Weights of a small mixture-of-experts language model, trained from scratch on English Wikipedia: 403M tokens, 5510 steps.
Below are experts of layer 2 (counted from 0) of a mixture-of-experts language model. Rows are named up (a neuron's input weights, with its number) and show model dimensions 0-127. Each number is 50 + 12 x the weight over its row's rms, rounded and kept within 0 to 99.
Before each expert's rows: "mostly gets" lists some tokens that are sent to it at least half of the time. This comes from a sample of Wikipedia text that the model never trained on.

# expert 7
mostly gets: "\"", ".\"", "\",", " song", "),", "\"."
up27:46 39 46 55 63 45 52 54 52 53 40 55 36 51 70 52 39 71 31 68 46 51 41 36 52 30 44 52 49 35 54 62 45 54 45 43 18 52 39 64 40 71 46 56 58 19 64 67 40 65 46 56 59 52 50 62 63 62 48 19 42 25 36 55 65 30 65 46 44 43 58 38 42 54 39 39 38 43 60 41 56 40 30 54 66 45 59 59 43 48 54 57 47 33 47 68 61 53 80 58 54 56 66 61 44 72 35 68 48 41 41 55 51 36 38 21 53 64 35 63 40 59 49 49 47 55 38 44
up28:49 45 55 77 48 38 58 20 53 61 32 67 38 57 67 51 80 43 50 39 60 46 59 39 40 37 60 57 41 52 47 61 71 44 41 40 41 47 37 58 43 40 49 41 23 36 56 65 54 40 54 44 63 45 29 50 46 52 46 56 31 59 46 53 75 63 82 43 61 51 49 38 37 40 67 60 61 31 57 70 48 57 61 42 58 26 76 52 53 49 30 49 65 68 42 58 69 45 52 50 52 43 49 49 41 60 25 52 55 48 53 64 54 43 43 56 56 38 42 57 43 59 47 60 34 22 55 57
up29:45 51 39 52 49 40 58 57 60 52 35 42 51 58 75 39 69 47 66 47 59 45 53 78 69 22 63 46 36 36 46 41 64 28 52 50 41 55 39 41 57 51 58 51 31 55 47 60 43 52 33 38 51 60 51 59 50 56 35 56 43 34 75 68 57 66 35 51 31 70 53 43 60 16 62 53 43 37 53 44 38 31 54 57 29 44 54 50 69 59 50 55 58 36 48 39 61 32 53 50 52 55 41 42 60 47 34 56 34 60 45 53 37 55 62 41 57 37 47 80 43 57 53 56 27 24 55 75

# expert 4
mostly gets: "v", "ir", "é", "av", "ro", "ber"
up0:46 72 51 66 72 44 58 61 63 48 33 67 57 42 38 58 67 71 64 45 37 42 38 43 35 50 30 41 43 71 33 64 41 58 34 60 50 61 26 40 57 63 40 50 49 40 57 59 41 51 44 36 52 61 41 57 64 42 38 40 48 46 49 58 65 43 40 73 51 55 52 52 20 46 59 26 48 18 41 37 49 43 66 28 60 57 48 71 60 41 63 66 58 49 47 59 55 45 47 54 53 53 31 35 25 47 60 51 47 57 49 20 55 34 47 31 59 56 52 68 55 53 51 57 39 50 45 63
up1:53 41 43 58 68 73 50 43 64 65 44 62 39 47 48 49 58 60 52 76 61 39 72 48 29 44 59 32 28 54 43 59 46 72 43 69 38 53 46 41 59 51 62 38 48 26 48 62 41 58 17 57 52 35 44 71 48 60 46 38 41 60 54 51 72 34 59 62 50 62 51 38 28 52 56 17 33 48 52 65 44 48 35 67 37 45 55 60 70 75 51 51 46 65 41 56 54 38 62 65 57 56 46 56 43 46 57 62 60 62 50 23 42 41 43 30 62 41 55 57 41 64 49 56 49 54 54 40
up2:51 57 45 57 36 41 54 56 59 59 36 57 59 47 54 39 60 58 46 59 44 48 43 37 56 36 50 53 55 41 42 56 51 54 33 22 42 59 56 64 47 61 64 27 40 40 48 54 47 37 24 47 47 44 35 38 48 44 63 25 48 33 33 66 71 27 53 54 60 69 43 47 50 63 48 33 33 40 59 57 32 52 34 52 62 38 53 58 52 73 57 32 58 65 66 61 82 55 35 57 52 59 37 45 58 50 53 54 46 89 54 66 49 20 38 55 54 56 56 65 30 61 53 40 48 70 47 43

# expert 0
mostly gets: " I", " Br", " National", " League", " August", "=="
up0:46 47 53 53 52 46 47 46 73 53 53 57 47 53 48 53 57 78 46 37 64 42 57 55 56 56 36 49 47 38 37 45 42 51 16 48 33 49 47 56 44 56 45 60 36 36 54 58 61 61 61 36 64 27 40 61 49 38 37 24 59 49 43 47 48 33 57 61 51 71 63 52 60 59 43 48 56 14 38 49 24 70 54 38 48 18 63 57 72 60 57 44 63 51 51 65 61 33 39 58 47 55 40 50 28 57 48 60 42 42 65 74 32 37 76 55 54 40 48 54 39 60 39 58 54 57 52 32
up1:39 43 41 55 62 54 57 64 63 61 40 38 29 51 48 63 59 71 48 73 51 42 44 68 34 41 68 45 27 39 23 55 47 44 37 46 56 66 44 48 74 72 41 51 44 51 55 63 62 35 37 46 46 45 26 61 62 49 60 34 71 58 49 38 55 52 47 40 50 53 52 47 57 54 78 66 36 41 24 59 37 47 73 69 54 50 56 55 52 51 57 37 43 45 54 56 55 41 48 46 60 49 68 51 71 63 45 60 40 38 66 29 27 33 51 43 66 58 51 62 66 64 51 30 56 64 41 64
up2:62 20 38 60 59 32 53 44 51 64 61 68 47 58 57 44 54 49 69 53 66 22 49 60 45 34 53 24 49 44 34 50 54 65 49 38 40 48 69 58 47 47 45 56 60 48 45 56 60 24 42 39 66 43 47 75 44 64 50 56 51 71 44 66 48 35 55 53 45 61 69 23 37 65 46 40 50 37 34 50 51 61 69 44 52 29 55 59 56 48 46 61 71 76 58 53 66 46 54 59 57 55 52 49 50 52 52 50 34 75 60 60 49 35 44 30 60 40 38 63 37 59 56 66 37 64 26 47

# expert 9
mostly gets: "il", " there", "oll", "ull", "ct", " ad"
up0:44 46 35 65 53 52 75 49 44 47 22 68 46 68 51 38 65 38 47 32 39 23 59 45 56 36 59 58 48 46 28 40 57 21 39 38 46 36 47 48 52 66 37 52 40 46 39 54 59 60 41 57 69 51 42 74 53 53 56 53 64 55 37 61 49 36 52 29 25 40 46 25 36 58 42 49 53 29 42 60 47 37 52 57 44 56 56 46 57 53 58 50 63 67 50 52 73 31 35 68 70 49 60 48 74 54 61 46 44 68 41 72 42 41 56 27 60 52 37 47 48 67 48 39 40 59 39 55
up1:46 37 35 57 49 55 32 56 74 64 35 50 48 43 40 51 54 41 43 47 55 36 49 41 56 56 45 75 59 38 33 79 49 54 24 48 43 40 52 59 34 59 50 50 32 46 53 49 49 26 63 49 68 60 46 38 50 37 72 42 40 42 54 54 54 45 54 71 50 60 59 33 37 60 34 53 59 38 53 59 39 39 40 55 38 54 46 48 45 56 48 55 57 46 63 64 37 46 71 85 63 32 61 38 76 56 53 47 51 53 71 14 17 42 36 40 62 53 47 50 43 49 59 44 34 46 55 60
up2:31 61 48 74 45 56 53 59 69 54 55 56 54 54 60 57 51 56 44 43 67 44 40 37 34 36 52 40 47 37 41 36 39 58 32 27 34 58 67 47 34 47 38 48 39 35 60 71 46 45 66 38 79 48 42 36 47 51 73 53 62 26 33 43 67 61 49 40 55 43 55 50 50 53 54 56 47 46 35 61 29 59 54 76 55 29 61 64 75 68 40 53 42 35 59 66 62 50 68 74 67 31 64 58 58 57 46 48 47 52 62 41 39 43 50 55 62 40 61 46 31 46 51 25 43 43 51 49

# expert 5
mostly gets: " Me", " Mon", " Sa", " Ch", " now", " In"
up100:50 52 34 61 59 62 47 47 56 60 35 54 35 57 55 32 61 57 55 59 66 37 51 60 38 40 53 31 53 62 36 57 46 33 38 57 38 65 56 50 77 57 51 52 40 32 78 62 54 66 31 43 53 45 41 61 60 64 38 57 65 42 55 38 67 53 57 65 29 71 55 40 31 42 59 44 61 33 40 55 24 52 47 78 36 40 56 61 63 63 38 40 38 50 47 70 60 31 61 70 55 48 52 35 46 59 51 37 65 64 57 51 56 45 67 22 66 50 58 63 54 70 46 32 47 49 38 51
up101:31 46 49 67 48 30 56 46 61 56 42 58 56 69 51 28 51 74 59 55 56 30 44 63 63 45 54 47 40 54 52 45 39 57 33 46 53 60 50 64 60 54 58 48 32 44 53 66 52 68 48 34 74 38 43 38 51 36 49 50 58 39 58 53 44 50 50 49 36 65 52 40 32 28 49 62 41 28 43 53 48 52 41 66 44 54 66 61 69 74 51 29 65 44 38 65 75 33 55 59 71 46 62 43 49 69 39 62 47 43 63 45 40 42 58 21 63 51 41 83 60 67 47 57 35 47 30 46
up102:51 46 34 62 65 34 52 40 52 60 34 49 42 43 52 42 50 50 57 66 40 39 39 71 47 37 59 39 48 37 34 68 76 57 21 47 45 79 55 38 48 50 59 49 52 39 68 66 52 34 53 47 48 54 57 39 57 57 51 46 76 42 52 67 63 50 54 80 45 59 56 38 57 44 45 34 46 28 65 60 34 53 51 64 54 52 60 55 64 78 38 33 59 73 48 61 65 37 55 45 58 29 63 37 67 67 59 49 56 65 61 44 31 54 68 35 65 54 63 62 46 54 54 41 55 54 33 38

# expert 1
mostly gets: " he", " |", " his", " them", " her", " Pat"
up90:43 38 32 55 64 47 66 49 54 68 47 34 22 44 69 58 59 59 69 59 64 56 44 50 44 52 54 65 36 59 46 65 42 49 52 43 38 54 37 47 58 55 51 67 40 63 48 59 50 57 17 48 66 48 47 67 41 80 75 45 45 50 49 63 47 57 67 47 42 40 62 55 43 57 55 26 63 38 58 51 43 66 50 51 56 26 59 47 58 64 37 38 38 66 61 58 69 56 66 48 61 66 47 31 61 51 51 45 52 51 67 43 28 34 32 46 61 49 47 47 61 57 50 41 58 17 60 24
up91:27 51 39 58 67 54 33 53 58 47 17 61 49 44 50 38 64 42 48 70 71 39 60 47 23 30 72 41 33 47 36 40 65 49 33 63 50 55 27 54 53 73 57 69 34 53 50 50 58 43 55 56 69 42 25 30 57 57 49 50 63 45 34 54 47 58 58 61 51 49 52 31 28 69 64 44 46 35 44 53 50 43 76 59 59 51 76 49 49 58 47 56 51 40 55 55 57 40 49 51 51 44 40 42 51 74 69 52 38 53 74 41 53 39 52 39 67 56 53 61 38 53 54 42 41 37 35 47
up92:51 63 32 56 85 47 54 53 58 74 26 46 32 52 49 46 50 80 41 56 69 37 56 55 39 63 53 35 27 48 14 56 53 52 38 64 55 70 40 65 51 51 53 52 39 56 47 60 67 61 40 59 65 32 45 44 50 77 56 44 51 53 36 59 57 37 45 62 61 43 52 25 51 44 50 36 60 34 48 64 41 49 71 77 52 42 58 52 62 52 64 42 42 61 41 53 65 58 41 71 53 31 51 47 54 62 57 57 58 41 49 48 49 43 35 33 53 62 58 45 37 61 51 39 44 35 33 47

# expert 10
mostly gets: " and", " such", "g", " National", " many", "born"
up26:47 36 46 65 61 40 63 61 74 55 31 42 43 45 51 58 54 88 51 42 33 49 43 50 18 43 33 51 45 46 47 47 64 34 42 46 47 63 76 31 50 66 33 65 42 47 56 56 26 56 34 44 42 50 60 57 67 62 43 44 43 37 52 33 62 48 54 26 48 57 61 40 25 58 41 59 41 42 59 74 48 49 53 43 40 64 55 49 76 76 50 51 54 78 65 58 41 39 55 56 62 52 58 41 34 50 60 64 50 48 41 53 34 49 45 39 74 51 60 67 50 51 57 42 54 43 46 48
up27:50 60 48 73 47 56 68 63 46 67 47 41 51 58 58 29 76 67 56 52 53 44 69 66 39 43 59 63 36 42 50 76 50 42 46 47 48 51 39 38 75 57 44 56 66 43 59 71 56 58 39 56 61 55 43 63 47 51 46 41 57 38 38 27 55 40 56 66 50 62 60 33 64 28 73 57 48 54 20 63 44 58 77 57 41 32 64 75 55 40 41 50 45 50 72 56 45 55 77 51 65 50 51 40 76 56 57 61 49 42 54 45 41 35 54 49 54 52 48 52 38 55 45 33 59 41 52 72
up28:40 63 41 69 65 51 58 58 69 61 60 50 50 40 51 41 59 86 59 46 65 43 41 69 54 58 31 50 34 68 36 61 35 47 48 51 36 70 48 38 57 63 66 44 36 48 64 65 57 74 42 33 46 54 33 58 48 50 69 60 53 48 80 32 45 29 54 66 37 43 41 49 38 48 45 49 61 39 46 61 30 45 25 33 50 44 56 66 67 64 50 43 47 56 60 61 58 38 67 74 69 53 61 46 52 54 69 55 28 45 59 43 49 42 52 59 55 66 45 57 48 59 41 49 52 51 52 73

# expert 8
mostly gets: "13", "08", "93", " M", "73", "-M"
up0:37 64 37 60 71 55 59 39 64 68 55 58 39 57 58 35 42 66 56 45 50 39 51 78 66 34 58 54 48 45 35 55 55 38 39 63 44 56 60 52 55 61 38 59 42 35 82 60 49 65 25 40 50 50 49 62 63 54 41 35 51 56 32 54 61 59 65 44 48 56 54 29 45 42 43 66 44 37 45 72 50 45 42 57 49 36 69 61 60 54 22 50 63 49 62 55 54 36 57 53 63 45 55 48 60 51 50 61 36 62 67 60 27 43 81 37 73 63 44 65 43 70 47 55 40 41 27 44
up1:60 46 42 77 67 56 57 48 64 66 30 47 39 54 63 44 58 51 64 48 58 37 53 56 58 43 54 37 34 39 45 61 38 51 28 47 43 71 57 60 54 56 53 60 48 42 61 72 50 61 27 39 66 33 54 66 56 58 45 40 47 44 40 39 65 46 62 63 46 52 62 40 41 41 67 47 52 32 30 56 40 57 49 55 51 29 69 78 66 57 45 36 53 72 60 64 62 44 47 68 70 37 45 34 59 70 54 57 53 54 55 37 34 26 47 28 59 52 43 44 33 68 36 36 43 33 34 55
up2:43 55 53 73 53 43 48 47 73 54 36 60 34 65 61 31 66 76 44 64 55 35 41 50 53 47 57 56 37 52 43 54 48 69 29 47 42 57 44 60 64 64 62 42 44 26 46 73 56 41 47 43 54 37 45 45 74 48 47 43 63 43 48 50 73 43 51 56 45 42 66 27 43 44 55 45 46 31 43 45 38 64 35 55 64 37 63 53 66 63 34 43 52 54 62 85 67 46 39 65 72 42 58 39 56 59 57 44 37 42 41 37 52 46 61 41 74 62 42 58 51 76 42 35 38 34 40 40

# expert 2
mostly gets: " is", " was", " had", " were", "es", " are"
up27:44 61 35 57 70 30 58 52 47 44 45 58 55 45 48 44 57 55 41 55 42 32 45 38 58 49 50 62 45 54 54 32 75 71 51 34 37 50 42 69 56 52 59 58 40 66 48 54 70 39 35 42 51 33 30 61 39 56 51 52 35 80 60 50 76 50 40 62 58 64 52 50 49 56 69 48 37 54 52 57 42 43 87 55 68 52 56 54 41 77 51 47 71 58 45 60 39 53 51 30 45 49 44 36 54 60 51 58 60 65 16 44 69 33 63 29 54 38 60 60 63 61 58 62 35 39 49 61
up28:45 66 30 53 62 21 67 71 65 45 40 58 29 57 55 50 53 53 65 59 47 38 36 55 50 46 52 34 44 65 39 48 45 48 51 39 66 70 44 68 62 52 56 50 60 43 62 59 70 54 50 34 52 35 52 52 70 45 47 55 80 59 47 55 49 57 25 46 24 62 55 42 49 71 56 62 34 42 35 59 41 61 55 53 54 58 58 47 59 76 66 46 53 32 48 50 52 40 49 50 52 31 54 24 66 50 53 44 60 41 59 57 58 51 40 20 61 64 54 43 42 77 52 43 43 30 33 38
up29:44 34 65 63 57 41 37 64 63 58 48 43 53 46 64 57 67 60 58 53 49 45 37 49 62 46 34 52 36 52 44 62 52 61 42 44 36 48 39 71 38 51 54 43 48 28 51 54 56 38 62 22 70 49 41 38 45 52 38 33 48 41 46 46 69 34 50 32 58 41 56 56 61 65 60 29 26 28 43 46 56 32 59 35 53 47 44 35 53 67 42 43 34 78 48 63 65 58 47 79 66 33 60 39 54 53 75 50 53 47 66 40 68 25 40 68 68 54 34 45 49 47 51 58 54 39 52 70

# expert 11
mostly gets: " Ab", " Sch", " Del", " El", "pr", " any"
up45:56 61 41 56 68 33 63 68 69 50 47 73 39 46 46 36 41 62 43 49 54 40 41 58 69 43 59 55 50 53 40 45 38 74 41 46 21 55 53 50 52 63 42 68 54 45 56 64 51 61 37 27 56 28 49 49 58 57 50 43 43 48 29 54 72 37 74 43 25 49 72 25 45 72 61 61 37 50 42 56 32 70 71 57 48 52 64 57 54 73 44 51 61 58 52 60 59 45 63 61 53 36 54 33 60 72 56 49 63 42 63 49 56 26 58 35 57 49 42 43 59 69 49 55 39 50 53 49
up46:40 41 34 83 61 54 56 46 75 58 33 46 48 53 52 33 64 65 57 60 55 20 44 57 51 41 58 47 49 57 35 50 47 57 26 48 57 67 38 60 56 47 55 52 36 48 46 76 58 56 45 31 46 49 43 56 65 58 48 45 59 56 46 42 63 49 39 65 36 56 73 43 35 56 66 51 46 26 49 65 50 42 49 64 51 60 56 66 68 61 52 37 54 53 47 71 75 33 64 58 70 40 63 45 39 78 38 56 62 69 56 53 57 53 56 30 60 55 38 55 39 68 39 45 44 64 23 54
up47:35 45 44 64 52 60 56 56 76 59 29 93 53 44 51 52 52 40 38 61 53 30 43 46 45 45 52 37 47 55 37 72 34 53 29 59 38 52 40 51 66 50 50 75 52 28 66 73 45 63 51 39 52 48 40 64 67 43 41 48 53 47 45 66 50 54 60 46 49 68 46 26 37 47 53 48 56 32 40 65 44 53 37 68 41 35 79 63 56 65 54 51 48 52 44 62 62 40 65 54 60 29 51 35 49 60 52 47 61 54 64 50 37 50 63 37 55 48 28 42 44 59 56 68 39 27 42 54

# expert 3
mostly gets: "6", " by", " at", "25", "4", " with"
up26:69 56 48 57 49 38 41 43 52 53 70 67 45 59 70 34 79 52 66 45 50 51 79 42 46 43 60 36 47 26 45 48 43 60 41 48 57 65 66 53 54 57 51 45 34 53 68 58 45 40 27 67 68 43 30 55 58 37 55 19 50 47 53 59 45 58 37 54 52 59 61 34 48 45 39 57 52 22 56 51 26 41 48 43 53 37 67 60 59 71 61 35 45 40 35 55 44 41 41 52 51 62 18 36 50 70 59 50 44 57 43 48 35 25 68 30 56 49 47 53 48 56 36 62 36 41 55 53
up27:52 43 61 57 49 38 45 40 69 51 43 56 50 50 71 51 38 41 62 54 75 45 50 40 56 25 59 54 54 42 26 55 55 66 36 52 49 46 74 46 46 41 54 37 54 53 65 68 37 48 22 47 45 29 31 49 71 58 36 45 47 45 32 37 78 62 65 46 46 56 49 26 48 40 44 38 37 32 60 46 53 39 50 51 41 25 72 51 66 57 38 37 70 48 42 86 53 45 61 52 44 53 57 46 60 56 50 60 39 79 48 77 43 40 56 43 55 55 54 58 38 58 51 46 51 32 52 56
up28:60 68 21 76 46 78 50 50 69 56 31 50 52 63 60 42 60 41 63 47 66 47 55 65 34 34 59 42 44 41 29 63 35 52 41 41 58 69 60 42 58 55 64 34 36 47 63 51 39 67 45 51 52 44 39 53 56 46 74 46 66 44 45 68 55 54 57 46 58 73 42 35 55 34 58 43 44 45 58 59 38 38 49 67 54 42 55 59 58 36 60 16 71 63 61 50 48 32 54 48 61 42 43 30 64 55 66 50 51 47 50 40 16 57 73 40 56 56 48 49 40 65 40 44 41 49 52 40